python train.py --d_expert=128 --d_shared_expert=0 --moe_layers=[1, 2, 3, 4, 5, 6, 7, 8, 9, 10, 11, 12, 13, 14, 15, 16, 17, 18] --router_z_loss=0.001 --norm="rmsnorm" --batch_tokens=[65536, 131072, 262144]
Below are experts of layer 7 (counted from 0) of a mixture-of-experts language model. Rows are named router (the router's row for the expert), gate (a neuron's input weights, with its number), up (a neuron's input weights, with its number) and show model dimensions 96-191. Each number is 128 + 24 x the weight over its row's rms, rounded and kept within 0 to 255. Numbers have three digits each.
Before each expert's rows: "comes after" lists some tokens at least twice as common just before its tokens as in all text. This comes from a sample of Wikipedia text that the model never trained on. Tokens count by the router's weight.

# expert 28
comes after: " for", " of", " in", " with", " by", " at"
router:109123105123146110091177114131158142125110149114157136113104135098146149156138094107095111138139102102121100117156167139144141140143167103134126159123156104103153119114097110138163106115076148148135158105108105075091158115101109089083094122096118118124103133123117085180089133164100164102
gate2:130139097111155115090140123125143130140113173126152158143107148157129117137168095115142132132138126132091117120133124157152116146138145153142157131110141112118141125110103139107141103116159147200116116143089150118095144104129149128158143125112173123128137123102096139156113151123125168066
up2:139128145136143164174146116148135114127104113112127142108125106118140102143075178144116125124142134111129152149112136096108166122130119126110068092187130152111102100115127126152157124129111129097148129146124105171130158134064122137130108118119128137175129148188158150151141097149154135185
gate3:154120131142123072138120131180100134136116124059091120113096109108143147157177116149151154153103077127128147145153194188156088141131136148155111128090148132120143135089118159083137141121137131104154161149111096157130136116149111077124144148082129145111117152142111108150099116132102098125
up3:125124120119146159126128137099124122081165118141175158117156155172119098064101149108133093137124148149137139097115125055137113127149151089149136149132111185158103104199100099133106104127132141136081113099136188140101152151157109132093121112185130106119117136089117142100123140121162124137
gate4:158100102173154101104101120134094152159172138110101115098123124125128153147178121126112111145117111083154097139197186141146132140132125122136142125122124150145133109098135153115142134131110113137141132108142108125129146145176100096115145121102117107129140121108172130149142176125094111124
up4:122170120156131073134126135128141128155122089139132117151090111128111136109142157136161153145116139123159118146129147104115162128144138141116144117141143120139117114132126090115086106109157123173129104105179184153142105104156146114159180108135103142115151124120133122118111132154120091127
gate5:120098089103105139114146141152150122105154149133132153139118119133155169119096149100153124150095099115106142126162224132149085121139139146133137192091137142125136142147078128148134130161123109119097136142151130145113132117134080103121108136150127114108160152109105086130131122150162112100
up5:116137155143107146149172158127156102104163141139116162124146148119158150104109158148159151123097104143100154149122154165129093096155091160091091125120102159110140151117104139099100152144113120105140105137172136114113111115128082146128104119120105100124136155160135131090170110133166121117
gate6:119134150124126165109134113137140136128118133072140126142077136144138126124124130126160097117163092131121115138116172139137131120207108145153097148126116114099127094137125060130118127101152165171178134093149092142093139118142119149131131139104109126188123159132131101138124137158117099151
up6:119119104138123113152124139134113130140153109136127130106142142111142133144124112122120156169091137104168127126134085166142104133086147127129169090103134129113154123127107212125128114179114106102083117139105110135149110084115084077176159111117136113077164105120124162115156127080100109125

# expert 5
comes after: " in", "–", ",", " (", "18", " In"
router:101117106131162103088148105139166160136136135125152140090106139094148145151142103091124103150146105088125108108150145143159149141142138104140130154104165106120171100098106105155136100097110143132132147109086126111106156115116114100108094110111107114145088126109121109160113151152106159099
gate0:144136129128158161088133115116140157127141134101144157089077145119122162149143122159125112145144066099164108106134152143159103138145123107166127129116077145146134127154125154127152120098145151143117131111122143088112126139163061101116117125139148129137112099100115129107157170133112106123
up0:125136092097108102164171140141125107135100137117136112168140128126143123131130161080099117145143142151103138138167136154112176148141148116078172141157164133116164109135121110163153103124101135143121116132152099126119157091096138116102144104115127112083167152146157117163081128135091170095
gate1:121162127118135116108114122162115182149131110147164118086136133131097157126132132118116110172129139071185144134152155098132145095125151093114142155111191122167120124115116139135134142099117111133096143121094122139101124142117133159106136130107096091060109122115103157098132135124118164108
up1:175080135125110141123131091101155080115135148123114131163151150142146113129151126173129132108114114140100127122120090164109107153125111190139130071143080140102131124171153106116122130162160148118147093108151131099132108118150126093152105133151162173168135097141175111141138121135125111204
gate2:139116112130139129112127134103069151143161115156142135056060140114113126147136091073112138138093140113113119089124153142143152101127137130124129140156167119124135130113090138139142122136096096157106116132130134120112143141161122119034100125152098147109156132112091096119131152111134111094
up2:126126165148104153116136121172175111091113130099136102146150147138151152163128136154134133145175121147138113148165106130131117155142138129134129090115073149130106145140163116138122125142147167111135137093141116131117150103094159138179111092096189089175110103184136171137123128142113135157
gate3:175154103115117162094130111139103175098183136136105156094145157135103117147115140144144126120131131169160111117151130126131081136153154143094100135093097172162127145173139130175126098119120132138133152111127131099116111133145130088134127118142138143146084131110135129096112160127141084127
up3:102150128118114125149118095126158157092169109156137145114138153139098114132103101086175107128133136150138103138139111127128106144157158141115092125073123112142126119158164127173104125109126125131098135123083127112121130150130169141138099127147114175190091081124139123110138125147153136125
gate4:123114134098146096152161094093161181140114161116107112129108119121150171121128117115082127148141101112130114070143143108178122138129131094136124127087091143096152126095132140133129174131148156160114101116097138123124163110082118130115113097107147148161111131139143112130124120188116141148
up4:100155095117147146091106116150100083176127144126161150164125130117146106147151182125147096103146148134145099159127154153103169136129151130097133116140170118148115102165137116155162073139086117145133130115154098113110121090140066122107134129104110116109153134162083102142085145110126133083

# expert 14
comes after: " a", " is", " an", " as", " was", "),"
router:101124082124149086118179113121143139132115158113134156120113161100146146138148093100087100151159098095110114117146153175144162133169155104121108157121144115113155111088105102146149116113100173145147134126118113100099133098094085117116093100100133111148121119111103111166109153155090170095
gate2:141133096161097133132089075110125145110111076090138109129127157122131121157176125136169135151138088131153112106075105107129111144174113156073139112149106142153144150092134135118152126144153129147115114125098107104111098091076093122139136105083144143138109081168133094172151136144102155133
up2:165144118087161136121111142133129153155102143147133143098104121102128110165111114179137153084083118134121134127135109134141086146147161116150122126171155110120160074108098155179103138138128140134083091125135125141123142124096067095136133144112133126120118118167109116125123098123151102132
gate3:129118136092133114108147115155147098141174148118125117138122137134126117103112167115161116113099117129143114107163152143134114136113124133149087142114129137147128146153152186145141107133160140166174126133077129141103146141190143137094155128140115143119134176104131137140110111151144133145
up3:114120158114144109119126130141128145137174178148129111157115120106109110096121147102123140132134119093139109095163117151154128116100145111153094137127129106140120141154167135174147140141148167162161162141108161142164124120153089137109162104134131159131122167119135109153111146101129165103
gate4:119148133121145111098146140135125111124083183132133116149143103145146124132136099132119089171091133139156132102158126095148136159094138111152115105104129123136126122126129097098142116153141115107134157117103112095122170137153084138134181143091120088110114105110114088107110173146154092143
up4:120163139126123165087140162090118131155087119146112154137112125126122131141110133118107157124138125093080140132131165150134072112094159116072128148098127099112147129073150108138145123165109144117148149137122089104069144123113083127124145109124136115124132118075133147120140164118079123122
gate5:115146152114132113080146134146200183110144116123152159139149125117164107137127116126119103143121118096151133125168138142116122120156184145139114167101128136134115157117133136171167072130121141106096122095089142141110138156087117123111106117125139105140097136155105134119090184139101159085
up5:125147172143128101103106157096161149094111136139125142139126152122120090108084134160115142109132157129125165140108111148096079091123148155177097137137088133168105141085156172135124129155120120091128103117129168174129112159071079157133106132143159134122146132141112151078130171115140142121
gate6:124111107122079120156121090131124142146160126150125129133104107095136084160133099124151118146173142130124098140131128140164129159100114111190115142111135145132119083143111170145128119147118117178130150134164101114162113149107097159136140079095147108135132117122122060134119114120137191106
up6:147121107100118167141111098126142128118104105155143067075123126114103134152150129126133118146160159125115144141133138148156131143103098165141132141133133125147133129096125131128114139112127136148164153148177110084176130184120116135133130108122152135139142087095147083115146092134168165123

# expert 13
comes after: " the", " The", "The", " a", "'s", " his"
router:111116098102142105090144092143132134126116160085163146108098158102168161157150113097094101148160106110124107093157143142148152135140178080107127136115174109110142108105103086165153122103120158174143154097108121100116163081109103113115100106113109101154098137112104108138082148160096146100
gate0:127128121139182161116135139136124157180184171126135127136092189115162123158156129136105085117161117172139114121107133142120144132144093128142078129109155098152168099149125126117102110140132117091156118125139096117134191107152098082142129113101144133109117123113109149152103108108147130112
up0:103167135125135128132135103097119147096121135145149119155098104121140160124183127123096135121160140094122125116122144134084152144103139139200115110179123106137128096163128085188158139060168112102135136114112170151136134120130139120131112156139115161110138149151082118083127135143110167129
gate1:129183091133153122111135109092131146134100124147167119108142139110119165162156096100107101181130124148129128081132130159137136134147130106156158132092170111127144150099110103075122134120073155139133144124105113130109153152141116122103161118123081075144109145152110148114138155137122150081
up1:154159114124175132122114130072108123112118095133139105108140111146092167138127125130135117163114150157152157101126095111108104117134135130144150105099150126156110146130124118047095158151091124133149130137124154142129143140154133153132169145158101097149137154146118169086148133134154107119
gate2:123119122092134130104142089174128129124130167120134125145102187112154145108160110107086069165157126073121111101175179140125139144122150105124099137109132126114145119137132144129150130115120117146113149111145133127112171100111156132115113116134096072111129144110094115123138139142107112104
up2:117163109164148112132141143088164136144123118141151143108158102112129146143107109163149140106101105168100149129110095131157123130150118131149169153150166126143143111085099113117127133114114159107118098127092099095119108144128116114111133092102119155127109097129160125157110133110166180118
gate3:115085146103129132146113138145137154155120173110110115127108086164181129201154144142114123198153140121111086152115113117128166130102119140120121155084145096119140153143142124113127102104112146131161173140128134120112106131095152115135088149073109155120140106158136130174099173104091144115
up3:126176126190164100117125097103149170147119106155096120139130171124083153075115098102091124119104145131113152097165177165137117142148157131137125087143079134092141130112133154137147119140133138113091120123123122169119142135141110134107119102185103123145129139100106123097156158159161138122
gate4:086141091131135148100157115154150128152150132150145133088134170121097141131092125102115113137171121119110123110141158126176159140151152137111097156090083084107189122120118077107144138120086151171143148117128124127100121101141099131109099101121147148119125131147133095165112134147057162066
up4:094128108131138181115133138145130107136138109158113144099100161152088158099093130121149137132150146142105162127110153102142156117109155151102110128072078098122181137143121056071136175137097111155157125151147140152132111115161114161132093124148156165146135134127147117157136120135060121100

# expert 42
comes after: "\n", ".", " =", "==", " ==", "==="
router:095133081130139120120152108133161144129127152098140159107112157097152141148169100115123091129146093102121118106179147151165165183148151108117141136111154114086144104113101106153172080101118152143115139112102114109125146119107107105101080087106097118118087108102127111162094152148105161076
gate2:115119121126169117150144135174175171160113123097140109057104201139151192172174110103100125133175105106122138138188133143124122168132161114137121122121150117116136136137095129146151131093089132121116175113105113137122157114081100111126131108144149111124135139124132127171103142152104138112
up2:125150152127162125163110175201140155154151092111123089085111151158136196152138129129125171113150118145134169175154103114112088152092123129157112112118114117116108109147124159119122147121121109080093128112144152138170132143081134121182164121148144139100165141135148158145126084141134114120
gate3:131122134174087170154125051098118123135110116127117136107090135125157113140145142122125130122157160149110142128103152103158118146102111095069109128138143128164115163152132160137137127160120105129125116115106138141123104095124091109136093154107069121108095105058117127087113141111126127139
up3:112132127133129139135142138126120120107107135144111111120131097145120142139109109110102090135094132147113094131121086158121157109109133119126139089167136111107118145143170136155162113136136112160133115119105141148145144131139129106132168147125096135135182167137092117131155098117110168143
gate4:138110072109147102103151145135163132129120140105129127118114150092130130133193119127135126137132101161129112111096089152173116147138160105142134133117168082145133136110106095155121121150106141156098128120125129111128158109137073095132111106089109102162147105138099110154108142121071137128
up4:153126090118121122119113164116147112120144138116098126150134114114112105108161136150163167116106131192135139135077047128141109119123135131138125113139139089158098159114140107135110130193137126138089105145152147130154123136138111138169141125108117131142167099152115133131123128087111120159
gate5:130143096103138141150116156103130141110137150122108199176108108119131105147152127143146075129110130134111142124162148144195164181144170118136160104124166145116115110129106118109189113113159128147143120155126121123143147152106117133114103135146045145117098105121117112150075125141122131051
up5:115114112139136111104134096151131122128116134104125113095117147149169145127114134121113167128155115107131107130079119130078068097137134111132114146145074099165148142139117106148107171145091144088143126101151130076111121091147121122143161130113136108132182163123167129142178087121084107152
gate6:108164090140149157119161106118171147133151128118154096112162116118113134111103099107125140130163146119125123173085133140132163145132111135159125103132133052108114154082128152143115101068149088164092121114130122163113125143071113106129126122090141118115143140146101121121143144124140134123
up6:123085160127118089140104166134106162086085089128130184133124139121176109130157115143115129141105151123095142097157124137144115119126160121086132136138121140163120075161142093124134131149095166130204138124144111123143130131161137138125113125178108129163130115113104114123110119161114102134

# expert 46
comes after: "–", ".", "-", ":", " (", " +"
router:101099079125158102093161115143150161135103169113138134111108141126147149145128096102090111156137094110132114094149168160150131168150144103140121147126168111108159118107099095162137105090122145136126147091100114091115153105116094089099100106120108108130114127125129099145086153135092149093
gate1:125080095147200089118103133116126133091112146124140125155101157126142134139103095111099071123143143154120136124132115129184137158105126155111118096142145126165135139156149109136131122094103147138138148101129090120140141115119128107107107129132053128164138103144116151131131147110135123113
up1:143125103159168107058130136130129154128073147146106105098129150154123128132108130120115125137085141160171134130142098123182106117127125156137139105123128123144149121135128072115106128132115090120133130109097137114127141095121097089114094140149074104135125143170109149082122127091123119103
gate2:081145127175174159059154141170136194142138154122118138144120136125143132139129135135143116076122103132133128087115095130130141145139155103148131181140188113120120108092119086159165170105129109131144142096114149122145198169106096121120128130117120124145128139124122110126098191130137109116
up2:089144063145149130096166136127145187143119133108092118085132111102126125121135103126156136150127142122110170147120115149126109166123128138149103126110214087125091144116109110083150125118166136108147168087116068105126082125153114113119172139146124087160124161141128085126083132102137122093
gate3:095095136127112133134065104150121107137118141109149112163079125125148130151127067158134140150097131131085108117081138170114154172104134116128136120144119102165124120105147146188163114131112145136135112111096150118147092105113086144142087145110071121128132134069140140126127130165123131103
up3:200160181127095097133120143107151105138116136120129146158146143137109141138129190156153120120150142129111133101157125132141108107156143122117103149102143198113143115113102121105092123119099146134120133173132125134082126100104141118129113119128134099115107142171112090126144109138116127110
gate4:139135126100175088100111170084150128120163159137144098167096144102137148147116138129160119124129125111105113083119153155098110148142152097113166170099146128159166110135112102129129117142150128139116115142057137148115150102130094124134165144100135108160130127162146113103129187098138117142
up4:106108121121125131126155127142129117113116106138137141097124098127121114090114165138095118153144165113161155139110190126131108136121104114138127123135131108135142137160130136088161126112184125106090197120123092122159124109136116166098140138128104100156131103174166152112108121118126137141
gate5:126132122159129127070113119138118125111134152118106146054105136125168131136144065118186112178149140124132129087132129122138114123141143109125145147128153113119139128132134125131150143178125112128157120103082126133155111093112105155095118116136091081110144132158111165115063145143139130140
up5:125133138141113137101123119159127116142155174138092131081116132129161123124130089126102105167156127142152122083125132101126130117136136083121153147131126133117136135164165115128166148151141125133139105134096108133148118103101103162111138112127069104125144128158117162103098134158164141164

# expert 0
comes after: " at", " the", " in", " on", " In", " from"
router:137125107122142129115136093148148143141118173107153122104110157089162137158152115118088103135160112105123116118135159174147166136155143110130150155112167106115147105102098085139145125104083135148141125113108121085133173109110123112099101094100081119135104115109133112132093141158122168108
gate2:146121086134135112121139111110141105128126132030125096120107135160167150138102073133143130122137140047135153142154137108160172130127127157149114115151138105115167115138080075122131159101119129111110110096140104122124126101131158084129090103123157111088138114137149116117124104108103207133
up2:155105085139136132104127128106113083120109156076134111116120111172173117132101108165154122127139104052148142166125110133143171123132085154147131090140128091136127117106090076101135167111101124123136102102168105112136136117133153093103139096130152125109140083130146145083110092109115160146
gate3:136121143137107122109122161111121107108136131075115126118122145127172147134120105099133129111157133132094120185100127141125137119121164130140143130123145124123143070100096123140147143096146142157121096115146121094172139150105104108155108111102072133165140160100145136141135114117121146141
up3:118156128120136108131122088121126143129115138175123135115116148129097127092131129147129102137114143117178104083146153138130088132124104134140115133108120160145101155120125125143125102149081125106116156123093143138076099122157110146109122136153171113116119143140111096110112125137126085121
gate4:122079169128130141128124134147124081081119103096117104075133139113127156099137087123155131152155134130143132142147087177145141135150122154095168140143120114118154077107110146136094124163152126138087089122146042122151131121129131170115174107123107108107116101124134152119135108156111144150
up4:137147121141103119119140152113094147134143167129098147165125116137198123105142166115158117127100083140153133128144149167107196125120126147115170137133098110124110147134121110092112095112151113101133102150117068133124080126170090137096166133137109124127124161098100116126126142137157109125
gate5:128140141112121098174150141129092122118147140152113145154131099089137138124093089095032084103128132140125140106153193131120158123137109091129136099083120174131142150110115062136123145082107115145135146054107132122105133136093144141106101118132101153200125155091156136123130131123117136124
up5:152116125129161142094123122156169130143114143116137134098093151140116112128173156139217141139110129100114131122135070150151106137118147171145111135165123078109119116124149185115147106173153141157128104191139146136147142116173141110140129154140170122075134118172083099141114153098130133121
gate6:138125145127150115110149131139152100107112141054121112103107139116108148125097137096140106121165148133121106139109135139134169136170119121126136153102168127111138122108129049168131129138086123136199149126118174111155150083112118078119104121122138121117130174159106094157140128159094114119
up6:098075108145168149155128150152157182112145124144159121142169138142109101130113129138075127157109160147145167094108112088110100104135109127122131151082126153137105150145120162155092135116126129102192137108140084144121143158131113134102080120117140140167151152109112158115118099113169158114

# expert 45
comes after: " (", ",", " the", " a", " was", " \""
router:107109103135151069122149113159165137132122163102152144083097142098172153154159120110092080151158103103126122099140137158146147161139132119111113153127167126110155116117089110160149111099117157144156146092100120103085145100127113099101105097099113108128106119126121103168080135151102161101
gate0:133134118133142108131129135087143130099091127085104081128105079153181151126098143094102109096175148126122128127158150134126161138126153166069141152151165087144118123130128127114133141103089150095110153110124094100100111146093160112125115132120111128106130159149120129161159127128136118108
up0:144158093125146129125127137139152149116112135174129144145158128134098145108165112108116108155136125112129115128162122132090129119114114107134099078089144145106146135126124131155157113167147102111136114148129083169179148134174142144158144162184145117136100124112152142148119160154119136125
gate1:094092109125130129113145109134183161136089096131177132111125131091168138096151116107144124161143138108139140146131132119114133120128117132222108147148181086070122125109086144109099095103140119110120115082109134142101137149091137124125115138165100101143157148122108118132110127115095148081
up1:168084146153135120089120135110122110149117185140121116095158122112086151145148109158129158155113102159142116098138129140162110098149097110086175091121122151138154119107141100131131104144112113145132104161122133090124110073146096148111138086097149122112091103130155123110101140135135112123
gate2:130133096144108105116142123085136154126122121134136101043125194128125153125147145126150105159099105138133103110150161088129139133128132136160115125081103098114189123129078114169093151151100114113131135097111116138076147164127133107120120136117146119108100142149096138117102141108102123138
up2:095194131117117174097137109161129138125156098130154125135129125193123093115107166126186115137129127126075140183131141141141138135138146121130112130113143149130075149078136119094149116133144154137151173145101136093173151128148117168134133131156087097155129147116158151101126171152164137087
gate3:124118123158157166111118111099139118136129145088144111107116111104173130118107053140059116160140136133149119129134135143142142139114111080107145142109144141121126131106137113148154129075119132151126145124110101099139135123102124108106139063112094122114115095145092128170127121157122148073
up3:139154153149113127155117142178158128119143145125144087105148138137177087105119105162122137127131158173173132118090110111085111075110113083133107102121116105128120117130162129141101135137142117098132151160147171177130112139118161142159123063136131129147130103179113173104110106142129163130
gate4:109184121138103108109163138113183120140138125141139088147104196092112162142121133109151133135140128156087099093148126141155132136125137109145155131132128161139180123125132128145155143123146189108117111125140124119081145133156151092137173084138183115126141123137154085161098152129111161116
up4:137135159096159105116143109138113145116148135120159139100126152147132115116139186130170072115107118131151111141105143149094151155142124122171124107112126132123125110151109134075125100140167112135157152157099136095133113153198139153120148146131133150129118145134098153109107156152145069111

# expert 29
comes after: ",", " |", " and", "|", " in", " to"
router:105131104112133113103153105142152140108117146107165152104100164103155161155149098113105099159143099108111097104155148162148139156152157116118134157105162129112156097109113121155143107112099157147136159113094108102097153105114112101106091100115108102133107125121113111158103150158101147101
gate2:097126070114169156146162090136110120107114107132111136119129131148117152156183151129108097183126138144159104114133150109124096155125177089146145106111107103100149123178102109162146120116104115154137121118099100111157148153131135143087133143119098131137112108083112116141114136172099141153
up2:091121144116144097130146137160119108117154138147132106113132119119107131054159147147137151112111136161117082120124132127127131157096140125074189116141123086128139158154126097147110160113137118145117108125111177139105099153122109155092111126144086142081166135130113141113100130076129137133
gate3:104124128096156125129144154128166146136145122124126125136067180123099155147142125095145150151103105094132077090140173117120119137149144087137076158101127121094200113128094133096167115128126131146111191118124108134090114136112127121141106139107149123120134136128163105172115139127105098145
up3:144127156148175093130136159138142122093128132141100146109123150118096149096088142186153150093135137164156141131165166129103091077133131112146119129123122132141166122123088135134145165156140120098135097118143147155132106163111131120147074102132114117147167121121129175140110071154098162144
gate4:097124121113170121171158135117181161125126148117170135130095138091146131129169138119132103118118110107083102092129177149128119138140207077188122137100135092040139108135123136127125118122135117173123075128084140111109144132153109144111134107120121153150126144145115106148095131152116105109
up4:116106105117107133139097111160110114153123099113179190103124132121136108098105145122140098201120135185156143152141148142133149114160096114147121132133124143117155057141118114083140143124088139137088116166143132121124172120138115117120077094110132121138129118150118119132106125153116157110
gate5:118123105095129118139140128175187119131137131098114133120122124115124129100138094121100142140143114124078135132118109149185117132157121093150085135099117138093100131125083134152104111115108154128115131081111097165100113143140114112134122078130112132115108124079119115144126141113128133098
up5:161110109143109147111082097150099140152110150140144145142109118137173094143125137106130102121106130154182109114156120129127142140129146160134133117167143145119122127133165105122141149125077123107105153151150124115112153116066144127110090146111085133132140110170141130121151140137181104159
gate6:149109114099158088134164118139197155108098156116132142123099161125134117161147096106139106149129110101137122140151153145124106138150154106152187148109152126115183118136101128154116142138118162165157117108112149099099151110153097110092114103126114127107128148095129076155095114120121105101
up6:080111118198126141125107105132082111172145131123141125083146097110153142130134145122092129112140116118119130094122110134167168148125106111103056138144125119127068144096129103122151103109119104105097152137105097128152135130079139128151142118090129123167116107157129146125123155151123172163

# expert 19
comes after: ".", " that", ",", " where", " which", " when"
router:125121103139140114123148102142150144122121146100155151100097149096164144152155110100110110164162099111117105121139163146150132170152160112118135150106146113111170081108103105144149100098089171142117135106099138089114157099128099117113115103096101115146101102110106098146097150153092142105
gate1:071142097148140122144113121145141136126132128066119138128102101131161136127098108123078112101155102122098127157159165150119142121154166129151112145121194116076169106094130123120125132144045120141112137144122123102136148099140090107108108116106115136134110137096100103133118134129083125092
up1:146087144090136119074161120137135154143110155180155133108145166103119148144185118096151116163106120119152088088122094130168142148120104094120171134132096119144103143142117142162150102076200157145140156087093112139120142135097159124121109124125124094129132134157141133140106152141173142124
gate2:079125147169096119121134093160110151161086110078099133151114158123161159116144116119073116131122110137115117127130117132135188200139197143126126171157129084118132140110135118144146160145115144123112149119128151108138160138121085114111131121125137110132132139126085076127125136134109141122
up2:127111114134162130116141137134118094083174152116189138089146106126116096123105114128202141112112109120117148142139117138102065118119084130157119099082161173135092117118122131141129096115146102119158116127111115124144105108123110136136097162130104165139118118108164177109107139110157103115
gate3:142129110082084116039125157139142120189154125164104142109166144131110144106156132145135100135051110132137163116160134120094142116114137111134099114114120093162077106116159153082095105083142112122078102157172117125131120144132138118122149118153126149104129155085110114150156150162136099114
up3:115148145136142140125131127157066146141159184104171126117101106108113163126088123134143145134112102140123109126083053157129133172101128116171122141075122151144107146117141169153122144149143113139096120167102150150170114140117119132146188111105165160160101148162096129144151116151129096114
gate4:152136105126153159100111127154135158147136142097177140155080157118121134107138124105157119096137113083117125148135167131133118129113133127111174110139167115125137085078114112137123141086137134136092140165080118139140161093141101112135121152122126150103114085086120055096068127136142117125
up4:155111142142109137111117114149148163157120141087161096131111131147104133109171137148178124130104136068147099148124151139129117147124126134127180107140147148141142112103119143128137159126153146097135111143104111132128133120133166110139165145136152164103141075108163087108093135131118116153
gate5:145101117110156145150126082185138126112159150105154132091156139098162146176115121131167121111148089130142135122121102099159143159126098137114143134136134104116132133087141153176121140168120125125120102150159147152103153146118118113146136131121146109175163131117142127137126140130164128123
up5:123167111114156142164123144085132114118126096076132164116114113134090119100087131125130133155158154083153126142110153139138147180108133129124112117183118078107147134131102137147113135099181188122051092109131150139074095172125160123136132131117137131120148113102180130135081089120130139139

# expert 38
comes after: " |", "|", " of", ":", " with", ";"
router:102115110145137107092169085149156157148115153110149131088105157104167161142147103125091100157140117113134076107156145153151143154181140125140127152114136119113144118110070110127151092101105146150124161093109118085118141110124110101099091110110115100134104127106119113153105149151103152084
gate1:154126085136126134123138120130136147146098123132106089100113160107136150159146103136147122140119153151134090095173141109138117133135141108130150134115119165161147128140077169167138092131092163125169122083110110132151130125142127086113070092120146112083099148114114131128124157124117108141
up1:164166139115151150139096148126139181135065149117130135164132140165153102130114084116165131139096093136166119159132109144118096153155129138121119124135153068127127101127143090145147151107094131176077156101084123144118161139131138100137099150142119124126150103134116099112123109138168109118
gate2:109088113138113129080149074159164137139142118126144164131141145112108130151171120140077082142101102132155109139123149130110130149119124146161139129156131101107134125111088153113116142177150131140112094103094125087127113127140124131142138115103124179157152114172155107141072133139105157133
up2:111114102137115137100166108168128137153112145125147140123140112141103122116138127145027086151097108120162099127153155104120130120135097140155131145146123095114119133130120139104138117156116130153132139093102142114154136124152122122112106123137116188137153106140143097132096110137117125106
gate3:129116137175124114156201100104102069174118128117165131101108140112148150100130123120120119127155171117125112112147155122158174110143160139113138116153094144121127152153098102129150123117138119106182064150151109078163118105136114144144152148065127123111124123140124149142092123140106116107
up3:141100169168172138141180092092130097146097125119147090128109152131191117117136107140130048136151140135166115109135133105134147125151124149142145116097112120126123140124123141124134128140176103151165107162137090082193131117129122150148155159092160154131123134169101142135125098140127128136
gate4:138159117128148100150119136106126150113160094150129127130109168092111120157118149104155099111132084134140102149153126155120138133152145117073126112177120117117124161103116060152124077138107118098121111098138144125113141110137127103054151111143099139149169156134110105117129121130123140093
up4:129094177129119124106103131179124162135121121142130105084148111123124137131104166137122133202096118119128108135166134165115110160106122124136158120150151066088125133145158138153125136126111118118167157104110140111133152136126165125125156120150163166159169105181124098128134162129111117114
gate5:119117085106150124155128065103137132096090123099139119115107126147118176134113125119128120088135121099151101104155134132128127122131162064126140167114139132127186095096086145137157127132129135109136158135153107072129175099129102110144087149111114122124085123092137118152130117140133098101
up5:177169133120140150133108076103145129096116120118128099127133140148131147109100156161156129066118148118165131148132101115103099104116150122118119136087115153141169118109104126122118145120119096108137158137167131079138134135134111110162089166122153147107084115092135143114149098103153082116

# expert 1
comes after: ",", " and", "\n ", " well", "),", "\""
router:084109117136140105104163102141146138129127136103159142126100152107163136147153106104112087147143111109125115096162151144151169162140144097107144159115171129095162102112117120149163103113106152133125133107112103106092174115124105107093088104113102114145109105125123109131116152145101161108
gate1:128122111123141137137122095117126149127101139114158124116116131097111175176160122074101110121144088112133134126138141165188116146137128106151071166158148097092147134148129108150145108093115154136171143098102140102169156113113134101099129126122119132133115131058081089155098116123117176110
up1:126165143133127162088122117130105120105110150105151128109109124106094134143124123102105128115130093131128171154107109142163107109141120162095126138177113156110153136176130103141096147118142125111186165105114124142145140101124147119109139130134130112120096134128050106142121136070143176113
gate2:132133137122140109160163144150152121128095123124172144119106096098149132141132147139118125143140084118104133111122183122163160159133159117154133156117127109132153165139110133112117079105106131149138141116156125110120114133112141108108118142118090090135113149070131058159131109162129097134
up2:123121114143124124118088146107132143136119111124144136118082159129104133114146129111097123128121135145135126151100135137108094129150113124096093126218121119080164129163106105140102173121135167144124148138110133120140120138167126108153124147161127104119120128102128142141117131094147194130
gate3:095117113132167136091117086160170133131124150136190161097100128101148148140147128130157157106135114115093136116124116126135142145149128112128149132101117116144124158107094110143098105163149168137151158123078136100147133093145120132132083111130118117123113140120134129160136142141127130085
up3:123113141094132128136111132090122169138120090136109103108143183144117143133165120102102073146125124107145114122133154147123086147137179108162088159162119109104135111124144179131177129102080121114106127117149145144084131120096114099101133121107086101107137109136092090135085116123114144103
gate4:075147097099098147128107132119149137144150126140123119118162147129137103131113088147109147190154146157109179156139121104148099079131153121162142110073144099133119139130131125117117127093115145140139150098119082115087138110142129109132077129121059128093122124123142140129157150109140082087
up4:140132143183108172053086115152112152128144127129115135103163118123118115124126138170160156140113098130185101117132142111150096126143077166078107156073101135173108141131107134123132147115115151136153188166129140100140094121121171141145145109113105111111086149109120163151104169121123103097
gate5:097081119090149162191126128121125177158126137109136157119116162116135129147126082101134081142168108135130107120086105145130141100129142119160103132147161139116181126129128147158156065125128101129124126148130166109151144115086138155139114089070110144089112098141124108151104143180098193152
up5:118136105093119148114135153101108154191112152139118145128125114130150097112103112127150127120115159110076116101133109161144117099125134120137179125131093166074105107125154139192162140140143123135147106134119203089162159125143096155131150114133122172120153117180105129132144117129097118123